config = dict(
    d_model=128,
    activation='geglu',
    moe_layers=[0, 1, 2, 3, 4, 5, 6, 7, 8, 9, 10, 11],
    n_head=4,
    positions='rope',
    rope_fraction=1.0,
    parallel_block=False,
    init='normal',
    init_std_o=0.0149,
    grad_clip=1.0,
    decay_shape='linear',
)
Below are experts of layer 6 (counted from 0) of a mixture-of-experts language model. Rows are named router (the router's row for the expert), gate (a neuron's input weights, with its number), up (a neuron's input weights, with its number) and show model dimensions 0-127. Each number is 128 + 32 x the weight over its row's rms, rounded and kept within 0 to 255.
After each expert's rows: "mostly gets" lists some tokens that are sent to it at least half of the time. This comes from a sample of Wikipedia text that the model never trained on.

# expert 12
router [171 135 153 156 118  74 114  98 102 148 177 139 123  68 104 129 110 166  67  79 173 147 131 106 133  96 112 104 120 115 153 138  60  69  92 111 135 132 151 130 133 182  82 133 123  93  95 131 151 129  73 118 106  99 101  72 131  72  60 126 179 109 127  51 128 184 158 119 184 102 130 121 102  90 102 143  86  88 149 137  92 176 105 130 161 103 111 110 170 150 141 171  92  53 104 121 136 113 147 116 104 119  71 121  94 158 125  89 140  94 142 107 148 125 107 154 209 111 114 131 147 159 132  90 166 134 155 173]
gate3 [160 130 162  83 147  65 139 151 144 102 127  80 158 139  98 107 114 149  95  90  78 168 218 158 111 165 118 107 145 147 148 122 116  80 125 122  99  99 159 172 129 130 106 114  79 154 124 118 112 103 162 142  80 121 101 129 133 154  92 112 117 112 116 128 150 136 118  58 178 154 133 120 172  79 136 120  58 133 140 169 103 151  74  74 159 114 136 140  64 108  90 110 122 127 120 139 141 151 228 181 105 123 119 112 184 148 121 147 130  96 132 121  71  99 124 135 179 171 129  53 141 183 173 172  93 154 136 121]
up3 [159 112 178  65 165  65 157 130 141 131 135  86 101 169 132 111 176 154 151 138  47 186 176 179 147 191 148  86 146 137 130 148 101 133 115  53  94 157 117 104 151 134 157 144 141 138 153 120 138  80 143 181 107 122  80 134 143 150 107 138 168  92 116 148 128 117 101 118 110 163 175  93 125 106 121  88 137 144 154 178 125 159 126  96 109 137 131 171 117 149 126  93 121  98  90  73 157 124 238 145 150  69 129 105 133  90  85 112 131  95 142 126  64  89 131 109 166 175 118 113 129 134 200 128  98 125 143 114]
mostly gets: " |", ";", " ±"

# expert 57
router [169  94  81 122 111 135  90 109  98 133 111 103  94 178 102 100 149 142 159 169 117 116 114 112 161 141 137 140 112 161 110 133 128 103 177 115 150 113 142 177 141 140 124 156  77  99 150 203 164 165 193 132 145 135  69 138  72 200  86 186 121 130 102 132 114 103 140 172  91 103 139 124 140 118  95 151 128 135 128 171  82 169  87 140 129 141 123  69 106 122 106 118 200 113  67 181 114 176 134 158 119 132 144  88 155 113 137 121 113 121 115 146  88 104 235  74  82  80 121 170 115  77 164 138 159 153 145 152]
gate0 [113 118 104 134 130 114 144 154 185 118 100 122 196 193 103 105 124 128 123 124 159 148 119 114 138 140 193  89 156 175 213  56 130 127 127 119 153 157 141  91  88 133 108 205 147  42 132 130 124 120 150 111 107  72 172 165 132 143 105 131  93  88  92 123 140 130 123 144 109 105 150 116 120 129 114 157 204 167 134 129 147 111 111  91 120 144  89 150 106  95 143 144  77  56  89 173 172 133 169 132  86  96  98 151  59  65 100  80 111 127 147  87 131  98 128  92 160 100 126 131 177 134 133  98 138 115  94  96]
up0 [104  42 153 120  88  97 134 144  94 125 125 168 152 158 137 149 116  78 112 179 155  91 126 101  96 135  93 139 119 137  95 107 132  64 134 162  84 142  93 108 157 128 167 120 125 187 198 141 236 149 145 111 176 151 156 116 100 114  93 123 130 119 180 113  74  82 124 165 158 116  95 206 123 148 177 113  95 128 116  87 109  96  79 121 165 126 138 129 111 205 117 122 151 120  86  93 141 164 171 143 117 135 159 118 215 141 126 120 157 156 113 144 167 154 135 110 132 152  81 162 130 147 155 102 108 100 140 148]
mostly gets: " first", " two", " one", " three", " inter", " all"

# expert 47
router [122 135 164 138  83  96 177 117 160 173 172 153 109  58  91 119  96  79 142  96 174  99  96 119 144 124 186 105  94 150  55 157  95 163 122  77 157 148 124 148  75 123 157  80 137 118 115 154 151 137  99 186 131 131 119 129 139 109 148 155 158 166 144  71 171 133  92 137 114 133 170  92 106 110 109 166 117 209 145 116 182 143 128 104 160  87 113 131 148 113  79 154 109 174 128 121 126 167 133 138 126 144 129 173 130 152  77  43 163 119 104  83  68  89 182  98 135 143 103 129  90 139 137 120 103 197 142 152]
gate4 [166 107 147 196  85 136 153 145 123 131 144  48 163 159 114 204  98 139 132 103  98 183 168 149  94 121  88 123 104 161  64  59 113 152 140 122 138  91 132 102  96 145  54 164 110 143 149 116 148  96 160 103 174  87 124 151 122 167 132 137 155  89 100 131  91 163 133 123 120 159 146 192 156 134 130 138 143 175 164 196 131  88 126 100 163 170 106  96 127 171  70 176 136 137 103 103 111 125 122  73 111 120 164 128 139 103 186 123 153  67 148  99  84 106 161  99 168 102 136 160 130 174 133 165 124 101 153 102]
up4 [174 105 158 159  98 140 151 142 133 124 132  28 110 154 105 121  95 123 118 113 139 188 106 157  88 125 119  99 124 175  71  88 141 145  91 131 109  80 137  93  81 101  86 135  76 167 172 146 201 116 163 117 126 133 106 141 101 133 156 130 156  89 152 124  93 103 147 131 132 167 133  97 139 153 112 101 116 151 193 180 135 146 138 110 138 149 144 103 135 141  73 177  98 153 148 138 111 131 121 101 170 130 143 101 134 124 181  78 173  69 168  44  99 125 113 124 158  59  90 148 189 168 163 176 124  81 116 100]
mostly gets: " which", " but", " when", " although", " because", " where"

# expert 23
router [150 106 103 185 144 192  95 141 151  53 170  99 164  88 176 127  61 108 211 115 142  94 194 125 142 116 123  95 139 107 115 115 150  62 124 126 141 132 138 112 128 145 179 123 127 119 137 181  74 117 116 107 168  39  98 131  82 151 187 156 115 149 138 150 105 149  68 127 167 103 102  87 154 119 104 122  73 167  95 105 124 118 131 152 103 124 148 186 121 159 105  99 107 110 118  96 101 100 148 152 158  68 105 134 104 101 187 154  82 111 124 183 102 104 107 122 102  70 131 165 112 122 141 123 136  96 127 142]
gate0 [128 116 164 132 140 131 133 123 138  92 148  94  80  94 111  68 109  90 132 117 131 129 114  96 183 139 114  72 128 132 135 161 149 143  69  92 136 155  98 162  38 127 152 172  71 126 162  99 139 163 106 102 125  53 122 155  71 144  97 147 178 123 102 138 135 141  66 179 110 107 129 121  94 197 134  80 104 174 138 112 115 113 132  74 123  56 184 156 159 101  62 179 127 109 100  85 104 116 153 108 126  96 138 136 163 136 146 142 137 121 146 185 150 145 118 120 110  97  89 146  78 143 153 142  43 120 132 160]
up0 [145 117 152 179 130 148  88 123  94  89 140 100 159 111 104 107 164 107 128 125 141 126 110  95 205 198 113 158  97 204  90  88 134 121 112 188 197 123 137 128 102 130 109 135 187 124  98 146 106 112 149 104 148 182 110 114 130  73 125 103 137 132 102  46 158 122 160 119 164 119  83 135  69 105  88 120 165 143  83 132 146  62 109 126  99  91  88  79  92 172 163  96 144  63 100 104 149 140 121 140 148 110 151 116 123 114 137 120 148 137  87 135 148  27 160 145  89 164 135  99 137 162  84 128 132 149  83 127]
mostly gets: " American", " York", " John", " George", " William", " New"

# expert 72
router [128 124  74  91 173 186 198 102 112 142 131 114 133 159 145 124 152 142 110  58 186 182  90 155 128 152 116 148  74 121 116 147 130 165 112 118 141 137 119 189 129 159 162 156 184 104 143 195 151 129 143 109 134  98 128 115 174 134 150 143 141 130  42 218 105 107 134 115 102  92  98  98 148 183 100 196 104 127 191 114 144 160 146  60 116 134 136 141 151 158 114 122 100 158 136 170 136 113 133 111  95 104  91 136 161 179 157 134 116 146 109  84 118  89 128 115 129  93 183 151 100 145  75 146  77 158  94 146]
gate0 [114 162 128  98 154 127 130  98  95  89 117 136 198 106 147 137  91 144 116 122 144  80 160 100 102 111 108 109  91 144 169  78  89 137 135 141 172 107 161 154  70 109 168 182 151 132 148 125 141  83 174 102 168  93 111 151 150  84 161 112 165 132  51 167  92 135 109 128 135 105 102  59 158 151 130 126 142 174 130 137 138 149 133 100 171 110 181  64  58 164 115 143 129 151  79 140 110 104 107 167  40 166 145 112 156  92 132 125 124 134  57 118  75 114 191 138 182  90 129 102 175 149 158 139 116 130 136  92]
up0 [153 164 168 122 135 106  82 127 101 144 115 159  57 148 148 127 135 133 183 107  84  66 154 103 113 129 135 100 159 137 141 124 127 134  96 118 135 114 109 130 140 163 114  89 154 166 121 126 109 215 121 122 135 175 146 126 115 129 144 131  91 107 164 113 117 115 143  93 136 152 145 138  98 118 146 118 102  83 133 105  61 123 133 173  99 131  88 130 172 147 139 151 139 107 103 146 183  91 204 122 203 141 128  96  87 190 129  75 125 115 247  79 165 137  96 179 113 164  91 149 103 126  99  54 111 128  77 165]
mostly gets: " tr", "n", "fo", "co", " car", "te"

# expert 21
router [136  82 168  65 117 142 104 126 162  89 142  87 122 144 136 111 156 164 150  98 149 106 168 144 127 194 170  92 106 158 128 151  99 122 134 133 134 102 106 171 148 125 103  73 165  90  88 106 147 136 169 143 138 117  95 116 126 109 184  87 142 143  85 142 101 195 150 142 118 132 134 146  61 144 118 117 121 105 123 123  91 106 180 154 166 179 148 127 163 152 146  99 114 146 162 161  86 133 139 199 157 100  79 106 132 114 158 158  85  63 138 209 111 117 111 212 116 175 159 121 125 190  94  88  94 139 180 168]
gate3 [147 136 129 175 156 150 147 192 109  87 144 170 160 145 132 125 113 108  89 165 170  63 177 150 135 110 146 149 124 201 120 127 132 114 148 119 141 149 140 129 116 123 117  96 170 123 135 127  90 171 161 171 137 198  70 140  96 128 124 142 111 117   3  93 147 201 115 143 117 120  80  85 116 103  58 135  87 156 136 139  88 170 119 133  72 168 102 135 124 147 164 166 111 153 164 107 130 185  95 138 155 142 160 106 120  91 156 149 113 135 100 173 158 124 143 107 137 100 138 167 141 105 179 140 165 142 201 140]
up3 [123 148 167 136  78 157 173 139 100 149 145 124 168 128 146 101  90 110 113 120 116 152 133 162 148 122 119 141 108 181 140 113 156 135 151 128 117 161 141 125 123 141  73  92 170 120 191 137 168  38 141 159 101 130 159  75  73 100 136 119 181 159 162 106 173 131 152 140 126  94 156 166  97  65 131 141  98 151 193 104 140 201  86 142  92  76 122 137 134 143 189 155 139  96 167 122 115  91  88 120 148  79 171  85 126 158 135 168 105 117 122  88  92 141  98 192 193 148 114 201 117  74 104 132 105 115  92 135]
mostly gets: "%", " States", " population", " MPC", " JPL", " people"

# expert 70
router [120 208 145 150 146 102  83  86 131 118  88 117  96 128 101 121 146 102  99 140 142 163  96 115 130 133 129 103 103 136 177  77  53 111  93 137  99 125 166 128 122 198 137 132 108  88 125  85 165 136  36  59 112 128 116 109 102  81  88 147 110 108 148  86 151 143 112 157 195 116 119 111 118  83  78  65  86 147 114 145  99 113 113 117 132 158 201 118 200 121  91 139  98  86 112 120 123 140  91 162 127 129 126 110  91 151 150 118 142  62 113  89 180  78  81 177 151 164  92 107  84 129 132 137 109 133 124 135]
gate3 [ 76 121 147 170 157 158 113 154  88 107  92 110 155 127 103 108  66 102 148 126 111  98 116 109 141 109 141  67 127 125 182 123 178 131  74 185 100 161 141 122 123 129 129 113 132  76  75 135  72 180 191  84 126 145 132 145 103  95 167 111 122 146  88 159  97 161 162 103  94  93 103 140 143 155 119  91 139 107 117 150 123 173  49 151  83  54 120 116 111 143  91 191 144  89 122 145 139 149 141 172 128 139 153 167 164 148  78 119 160 129  78 132 153 162  99  99  52 152 133 124 133  63 182 160  91  98 131 155]
up3 [135 135 177 155 113 125 157  56  83 142 153 142 110 113 102 128 116  96  79 158 146  91 146 168 127 117 111  96 162  98 119 170 106  90 120  62 161  87 136 179 122 121  94 138 212 102 111 132 110 131 125 172 148 134 122 146 135  62 159 133 112 101 154 168 126 135 148 117 185 148  96 106 119  62 133  83 118 163 119 167 132 162 182 101 123 131 150 123  92  78 152 121  77 135 115 173  88 182 123 210 103 113 119  35 112 154 130 131 144 193 160 150 143 142  91 126  93 139 141 133 128 194 136 123 144 134  60 150]
mostly gets: "|", " ·", " |", " ;"

# expert 1
router [ 98 135 123 113 124 114 116 113 149 161  87 179 156  80 182 164  76  86 123 115 113 102 111 108 110 137 201 109 111 138 130  87 182  60 106 136 130 130 131 140 162 196 166 145 132 109 155 226 157 171 113  99  88 120  93 129 126 215 181 156 167 164 158 164  86 139 196 164  94 138 128 149 148 176 157 166  98 131 133 151 109 132 158 132 121 130 131 133 159 133 103  99 113 137  75 159 118 139  79 126 116 119 114 116 163 202 170  57 158 167 101 153 154 138 147 115 131  81 120 148 115 129 125 110 144 103 157  85]
gate0 [117  74 142 111  71  75 118 115 154 122 138 176 194 202 128 146 116 118  93  81  98 133 137 119  95 139 132 134 178 100  74 125 181 168 162  94 135 135  86 117 105 103 102 161 129 107 123 100 119 120 139 135 114 115 147 173 168 180 163  88 186 171 158 116 110 148 120 102 112 166 176 193 151 166 173 137 150 139 145 159 160 159 162 143 153 105 124 130 129  91 135 119 129 121 118 115 160 145 118 161 132  55 205 142 131 109 106 132 125 141  39 116 149 130 130  95 108 109 185 135  71 158 123 139  76 210 105  90]
up0 [113  99 166 105  87 142 152 190 159 106 163 145 128 166 110 114 116 202  98 186  89 163 127 191 138 139 124 126 106  86 125 133  69 124 128 107 154 170 143 188 166 116 132 199 121 164  99 124 155  84 158 154 120  86 127 121 147 134 101 124  91  96 127 142 105 114  71 164 102 138 126 157  92  69 109 185 111 143 160 140 117 134 158 102 134 134 141 114  74 141 153 112 150 177 140 156 123 141 136 173 185 184 191 108 170 164 104 135 167  86 137 155 109 196  54 118 126 178 111 102  56 116 118 165 135 136 118 129]
mostly gets: " ", " C", " M", " O", " U", " R"

# expert 4
router [ 94  92 137 119 137  98 109 168  55 115 116 124  73  98 139 133 147  86 112 150 129 120 100 135 126 146  83 175 122 136 123 142 106 180 214 119 113 148  84 149 114  53 116 123 138 135 127  75 105  96 160 155 132  97 134 183 101 111 117 146 131  51 111 171 127  82 116 121  92 113 148 118  71 118 102  84 105 183 123  94 156 165  79 161 185 155 108  85  78 162 107 123 214 151 153 180  90 121 116 117 125 174 133 119 111 133  89  99 161 100 147 120 104  97 154 111  88 127 203 103 132 111 124 192 145 144  94 132]
gate3 [ 53 159 137 112 138 121 105 130 124 139  77 157  92 195 136 130  49 144 104 166 152  83 146 125  84 143 116 114 175  43 101 123 115 142 134 136 154  89 133  96 157 157 165 128 116 127 120 126 182  90 136 137 163 105 178 102  87 143 108 100 134 178 151 135 123 101  84 124 103 167 121 124 182  82 170 102 126 149 167 148  79 188 132 134 139 146 103  95 103 144  90  76 141 162 159 122  68  92 196 167 118 139 179 108 114 144 130 167 128 160 134 142 117  83 138 194 168 113 194 130  98 175 108 176 121 123 132 104]
up3 [116 111 139 119 155 109  91  80 131 172 123 159 131  90 174 185 109 161 138 112  62 114 115 100 139 125 121 190 169 142 131 155 144 101 142 103 131 157 107  90 132 116 124 131 129 123  99 177 181  93 149 190 158 125 151 164 153 113  81 210 149 172 146 131 127 120  76 121  66  90  82 135 179  39 141 171 129 187 160 143 135 184 145 176 109 130 159 114 120 130  99 165 150 178 113 138 161 171 104 121 138  91 131 115 114 100 121 184 178 146  71  71 119 103 117 106 136 144 123 147 137 140 115 108  42 126 157 142]
mostly gets: "On", " than", " least", " According", "During", "In"

# expert 51
router [103 131 136 121  90  96 178 134  98 139 227 131 144  44 112 133  61 126 147  96 121 129 128 121 148 159 133 139 132 129 134 175 144 119 118  94 210 154 135 143 108 139 162  95 152 117 130 143 128 117  75 126  98 114  84 127 116 190  77 137 122 171 184  93 165 147 119 161 134 113 116 120  79 113  96 203 122 147 171 129 177  85  84 141 149  93 165 144 149 111 102  70 126 126 132 110 176 126 158 131 148 164 111 181 129 175 108  56 130 161 134 170  95 108 149 126 167 136  80 145  95 104 183 127 105 147 108 196]
gate3 [117 151 116 137 175 201 145 108  66 110 132 114  95 112 135 152 103 114 138 134  90 115 137 129  93 146  59 174 228 203 106 111 135 182 128 210  94 159 128 122 186 144 154 151 175 135 104 157 102 123 157 161 123 131 117 128 167 155 136  87  30 158 173 133 183  99 123 163 117 160 127 138  94 134 138  99 124 120  94 155 147 148 171  90 151 155 177 138 133 111 143 148 121  98 120 110 123 184 105 116 127 136 118 154 205 128 160 121  82 147 135 153 124 112 140 143  98 157 139 126 120 117 169 138 182  97  96 188]
up3 [200 102 137  95 111  74 111 165 140 138 122  97 121 148 123  74 151 147  95  95 203 118 139 150 128  98 132 126  87 126 117  88 156 107 169 151 143  99  78 120  85 102  89  80  75 203 203 128 105 161  81 152 101 110 115 121  92  96 168 153 190  62  86 125 115 143 115 114 146 124 138 119 167 152 133 167  86 141 155 121 142 196 109 162 109 104 116  93 107 154  91 108  91 150 116 113 156  79 107 144 139  75  94 105  76 128  48 101 130 144 143 116 112 136 115 129 159  68 120 117 106 130 130 172  93 133 159  79]
mostly gets: " and", ",", " &", " ,", " or", ";"

# expert 13
router [113  41 137 110 132 156 128 146 151 163  76 119 139 136 135 124  52 176 164 132 112 159  98 125 119 129 185  56 124 156 168 144 120 115 103 131 120 156 119 113 136 168 126 115 151 133 117 150 148 175 163 149 136 139  95 130 105 207 122 168 171 144 190 123 102 187 140 157  80 107  82 129 131 158 130 130 127  97 177 156 118 109  95 166 147 107 134 109 158 121 102 101 144 125 107 226 165 127  91 156 144 106 105 147  90 138 189  88 120 144 179 162  90 100 194 127 119 101 184  86 178 166 133 123 157  70 101 135]
gate5 [139 134 151 142 117 137 192 128 109 159 107 159 161  83  94 135  80 142 112  97  85 105 105 102 168  66 139 139 123  75 113 180 143 141 128  81 116 146  68 141  94 169  90 112 120 136  78  90 185 150 122 161  88 154  96  99 158 149 149 115 108 123 217 135 126  81 140 112 132 120 134  96 106  97 147 205 116 117  96 147  79 102 152 142 153  96  31 138 170  86 156 132 158 132 176 182 132 137 123 119 139 164 105 162  81 141 166 118 143 156 117 107 130 167 114 113 128  95 174  82 110  94 120  86 114 202 116 165]
up5 [154 141 149  72 105 166 185 128 157 151  80  87 153 177 138 150  68 102 137 123 129 113 110 104 150 130 120 148 115  61 155  89  38 195 110  88 182  90 123 122  44  75 158 133 202 128  82 141 100 145 114 166 132  89 131  92 121 129 124 199 137 150 122  86 135 153 111 112 120 113 172 148 106 134 142 111 150 121 159 149 159 173  82 115 131 110 108 152 118 147  90 127 153 113 205 111 121 168 140 141 103 142 109 125 116 143 120 137 153 101 184  87  99 166 123 158  58 134 189 146 153 113 130 135 175 120 140 102]
mostly gets: " United", " States", " South", " U", " World", " National"

# expert 69
router [157  96 157  80  90 140 106 158 112 123  68 107 142 161  72 155 186 124 125 134 189 172 121 129 148  55 170 139 134 132 117 170 117 130 133 139 127 125 171 131 115  45  88  97 138  90  94 150 181 108 192 167  77 157 151 130 127 121  92 165 129 176 140  78 141 144 140 127 115 154 185 140  88 141 164  53 123 142 104 169 142 120 150 162 166 114 162 170  91 161 159  78 116 113 130  74 157 122 157 171 121 173 121 139 133 137 147 161 115  90 127  77 136  96  91 125  77 152 103  57 155 169 124 129 126 155 122  88]
gate3 [109 180  86 149  75 158 121  96 208 121 109  89 141  98 118 133 130 117 146 135 133 178 128 122 148 104 107 101 109 117 144 159 119 150 127 121 113  91 139  97 173  62 100 151 136 105 113 141  79 137 176 108  61 118 115 163 100 138 112 159 115 165 122 142 162 147  81  79 130 102 161 105 104  91 112 108 186 113 123 108  99  71 193 115 146 199 137 189 108 131 168 213  86  45  83 170 130  97 135 124 142  97 122 122 129 148  94  85  92 101 141  90 142 135 139  76  98 103  73 125 104 117  90 116 131  98 179 159]
up3 [155 142 124 133 104 157 126  97 109 142 137 133 169 143 114 105 125 123  35 149 148 156  97 187 144 153  62 104  97 126 117 144 133 142 146 183 131 123 122 176 118 205 131 149 144  97 175 102 110 148 139 156 132 150 140  96 176 169 123 156 128 154 165  86 107  88 178 145  67 142  66 173 122  96 117 165 109 151 179 117 143 193 120 107  52 105 145 100 116 106  99 109 142  89 123 101 133 196 111 152 122 118 124 109  98  37 161  94 124 114 170 207 132 145 145  90 110 116 161 129 108 186 136  96 146 124 171 129]
mostly gets: " work", " support", " role", " event", " use", " research"

# expert 15
router [115 107 117  97 123 145 127 127  66 131  98 136 106 131 119  89  89 129 156  97 183 108 187 110 123 127 102 152 146 151 105 132  89  84 124 121 156 142 110 121 112 131 132 113  87 156 120 181  87 111 115 119 163 165 109 145  89  79 104 171 117 111  88 104 136 137 174 106  94 146 124 125 149 112  59 103 141  82 108 111  96 198  50 116 159 111 157  59 156 104  98 138 122 175  71 193 158 111  85 153 137 125 154  71 115 110 139 168 139 104 132  57  64 139 226  78 155 137 128  96 113 128 132 133 195 138 125  96]
gate3 [ 78 122 111 101  63  99  74 136 138  79 142 144  62 137 154 101 169 111 151 122 168 132  70 137 192 111 147 123 176 117 147 130 117 104 167 107 148 148  61  78 114 154 120 152 135 121 143 127 166  89  62 118 168 131 163 129 127 116 148 155 138 153  91 125 109 146  91 148 164 105 124 138 203  68 183 119 146 141 123 151 102 105  94 180 126 122 245 161 127  98  94 119 129 198  91 176  90 156  99 126 148 123 104 106  91 152  97 130 124  83 145 126 109 121  66 133 190 123 126 100 105 163 150 124 129 139 137 123]
up3 [192 144 105 113 100 156 107 182 161 177 133  95  92  84 123 167 122 124 177 120 152 118 151 144 163 107 139  83 123  99 149 126 107 167 145 142  88  75 142 125 143 127  89 186 149 157  77  83 147 146  70  76 109 100 138 100 157 126 140 126 150 129 146 117 119 124  68 124 137 159 130 194 154 100  73 111 187 112  67 119 148 149 119 112  87 128  86 201 184 106  71 165 137 108 224 142 121 111  88 128 153 151 114 122  69 146 165 123  73 130 123  99 136 155 119 145  69 117 104 108 146 161 148 125  92 123 177 151]
mostly gets: " first", " it", " this", " not", " most", " This"

# expert 32
router [115 161 124 132 151  97 116 129 101 117 164 126 149  20 141 204  58 195 174 142 147 125 144  84 103 119 130  80 146 116 158 146 130  73 126 124 135 132 180 128 137 167 187 113 147  76 120  76 104 160  73 123  96 136 116 108 166 152 101 160 111 127 160 122 159 180  72 124 190  61 132 154 118  91 123 135 137 130 186 122 138 127  69 129 147 111 120 141 134 118 103 171 103  95 124 138 105 153 168 143 115 115 102 184 128 173 196  83 150  67 106 151 184 102 125 130 118 165 123 107 105 128 157 150 139 152  92 140]
gate0 [155 113 117  57 108 141 137  90 192 125 146 139 147 159  84 111 130 120 128 111 186 144 147 118  53 144 108 106 198 142 107 145  79 144 116 155 130 147 169  97 119 188 147 139  73  96 143 110 161  94 132 156  77 118 147 125 116 125 132 128 159 123  71 136 118 145 135 117 136  96 161 143 117 106 152 107  88  84 144  98 126 128 134  60 144 102 142 155  70 189 177 106 115  69 201 227 107 116 164 122  88 109  78 129  96 140 133 157 111  92  89 107 112 118 138 183 131 197 120 134 126 104 116 117 117 127 190 175]
up0 [149  92 122  57 117 154 149  75 171 125 118 133 179 147 106 176  84 162  98  80 191 114 141 131 114 148  67  82 168 146  77 144  78 167 125 125 126 110 165  89 156 168 147 105  81  99 111 126 143  59 123 153  62  88 153  92 119 138 106  92 121 174 101 170 116 171 145 122 128 127 147 139 101 125 136 112  89 128 109 107 115 123  89  53 120  91 129 155  77 163 211 114 132  68 160 167 120 103 157 136 106 159 119 123 132 141 161 152  88 109 123 106 105 167 109 185 115 149  84 125 154 111  94 138 101 188 167 131]
mostly gets: " –", ")", " :", " -", " |", ";"

# expert 0
router [108 136 114  65 125 128 139 144  93 123 128 101  98 120 128  94  81 126 116 148 107 135 142 133 130 145  92 157 123 151  98 141 119 162 144  98 122 110 148 147 127  79 141 183 103 106 124 121 144 142 173 157 145 108 120 131 143 132 133 170   2 137 108 104  98  62  64 175  94 121 179 123 122  93 122  75  88 167 160 132 181 106 183 137 118 187 113 129 121 161 135 138 150 146 147  79 173 118  98  93 139 132 173 107 165  96  91  37  97  80 142  84 135 170 181 168  74 126 160  94  91  91 162 110 141 132 173 106]
gate0 [129 152  97 163  75 121 104 153 212 109 103 120 181  63 105 154 103 177 119 138  93 133 137 112 143  99 201 179 141 184 152 127 142 164  89 122 117 149 111 188  49 124 137 133 101  78 112 132 147 132 135  91 110 184  79 150 109 164 112 149 126 156 159 150 119 117  38 110 133 118  80 158 147 169 178 126 195 113  93 158 122 120 124  74 127 143 169 146 121  89 136 142 107 118  86 133 127 118 121 115 122  85 174 111 145 109 129 183 113 114 208 142 172 120 162 112 142 149 190  86 132 148 151  99 110 129 136 120]
up0 [129 158  90 148  85 120 122 124 229 102 112 109 191  85 111 129  90 159  75 125  97 124 154  86 129 112 154 177 141 157 121 117 167 197  72 141  95 179 119 210  77  89 153 131 103  90 131 104 170 151 133 110  95 145 102 138 107 148 101 156 125 145 114 151  94 124  38 136 139 163 110 150 154 161 144 115 174 113 157 117 156 167 162  72 132 153 160 150 137  90 118 142 114 118 123 113 117 113 127 107  96 108 190 107 174 126 111 143  88  98 162 140 176  86 165  97 138 110 182 113 168 158 164 101  65 142 132 114]
mostly gets: " such", " like", " between", " along", " including", " include"

# expert 26
router [122 174 107 127 192 123 218 149 136 201  82 185 191 188 105 138 119 130 113 116 144 131  90 127 110 107 136 136 126 161 119 138 115 151  86 139 202 120 159  80 126 110 177 147 149 152 166 146 160  71  30  66  92 103 159 118 171 152 126 170 111  60 139 116 139 146 135 106 103 159 118 127 169 104 148 197 107 121  89 143 140 121 143 107 174 148 147 138 163 104 115 111  84 162 129 112 126 151 164 136 129 129  97 158 129  69 120 171 153 156 107 136 140 166 133 188 164  99 134 126 109 125 150 184 148 139 129 147]
gate0 [ 83 157 149 195  98  79 180 178  97 136 157 146 126 140  96 121  75 154 115 183 128 129 129 134  95 127 100 122  57 174 165  99  94 138  97 121 176 215 131 145 103 119 133 111 111 147 119  54 114 102  92  89 182 152 143 158 126 145  43  96  88 112 114  64 140 139 151 108  93 196 110 162  86  81 106 130 123 131 123 131 166 100 138 125  85 150 112 113 143 146 124 129 121 142 144 169 160 155  98 103 175 116 151 115 166 144 103 153 164 153 178 141 148 162 165 165 138 136 105  94 117  91 186 149 153 126 170  86]
up0 [148  95 115 150  94  88 119 146 134  84  91 129 143 129  91 159 123 118 206  76 121  93 131 146 171 150 132 112 163 153  91  77 132 104 114 136 103 123 131  89 181 128 105 125 122 150 156 136 126 139 178 130  90 123  44  89 153 128 114 131 127  92  79 194 183 116 158 138 218 158  62 128 135 166 153  97  90 103 171 216  81 153 175 101 140 150 147 124  76  44 135 100 122 132 132 133 132  96 140 166  91 157 140 129  91 157  96 123  96 130 114  72 192 125 122 124 149 144 113 108 156 125  85 148 134 111 112 133]
mostly gets: "do", "ho", "xi", "mo", "fa", "yo"

# expert 19
router [ 92 126 133  69 113 125 165 128 142 106  61 166 143 155 137 134 119 164 180 120 103 129 108 102 121 106 108 134  87 118 123 126 123 170  58 185 124 102  89 123 183  95 192 111 197 171  79 101 128  98  80 109 113 138 162  81  98 121 146  98 106 134 157 149  44 126 141 131 177 141 106 158 152 107 162 138 105  70 150 164 137 123 176 132 167 109 179 135 125  90 181 147  80 143 192 125 112 115 149 193 164 105 166 149 121 148 116 198 136  91 128  88 171  99  92 136 147 161  87  97 107 146 145 103 118 162 137 152]
gate0 [ 81  84 118 125 124  99 135 123 170 143 111 115 161 134  99 123 125  93  99 151 101  73 123 126 109  74 120 114 131 153 179  99 101 122 103 164 169 116  91  94 146 118  64 146  97 154 113  76 151  70 126  70  78  93 146 170 180 105 182 116 132 136  88 108 151 114 135 167 188 168  47 105 118  94 177 129  83  86 129 129 157 103  98 100 104 159 178 101 139 114 108 174 127 132 113  54 105  91 112  72 165 162 186 123  70  99 110 111 154  64 143  86 107 142 158 132  93 134  90 150 124 152 114 106 146 104 143  96]
up0 [ 96  93 114 105 146 113 130 117 149 148 104 147 123 110  80 114 115 142 118 173  75 192 158 150 107 104 106 134  79 151 164  95 130 151  96 152 135 148  66  90 129 113  91 134  85 121 131 134 149  80  95  94 108  98 105 140 163  79 176 104 151 138  55 195 151  71 159 179 139 131  64 130  83  86 152  89  76  90 180 138 134 105 143  90 114  98 179  41 112 117  94 155  99 127  96  90  87 142 104 112 148 156 203 127  72 139 117 120 154 107 127 125 113 158 201 134 135 141  94 104  85 118 125 115 127 111 115  92]
mostly gets: "History", " Genus", "Scientific", " Phylum", "Species", " Animalia"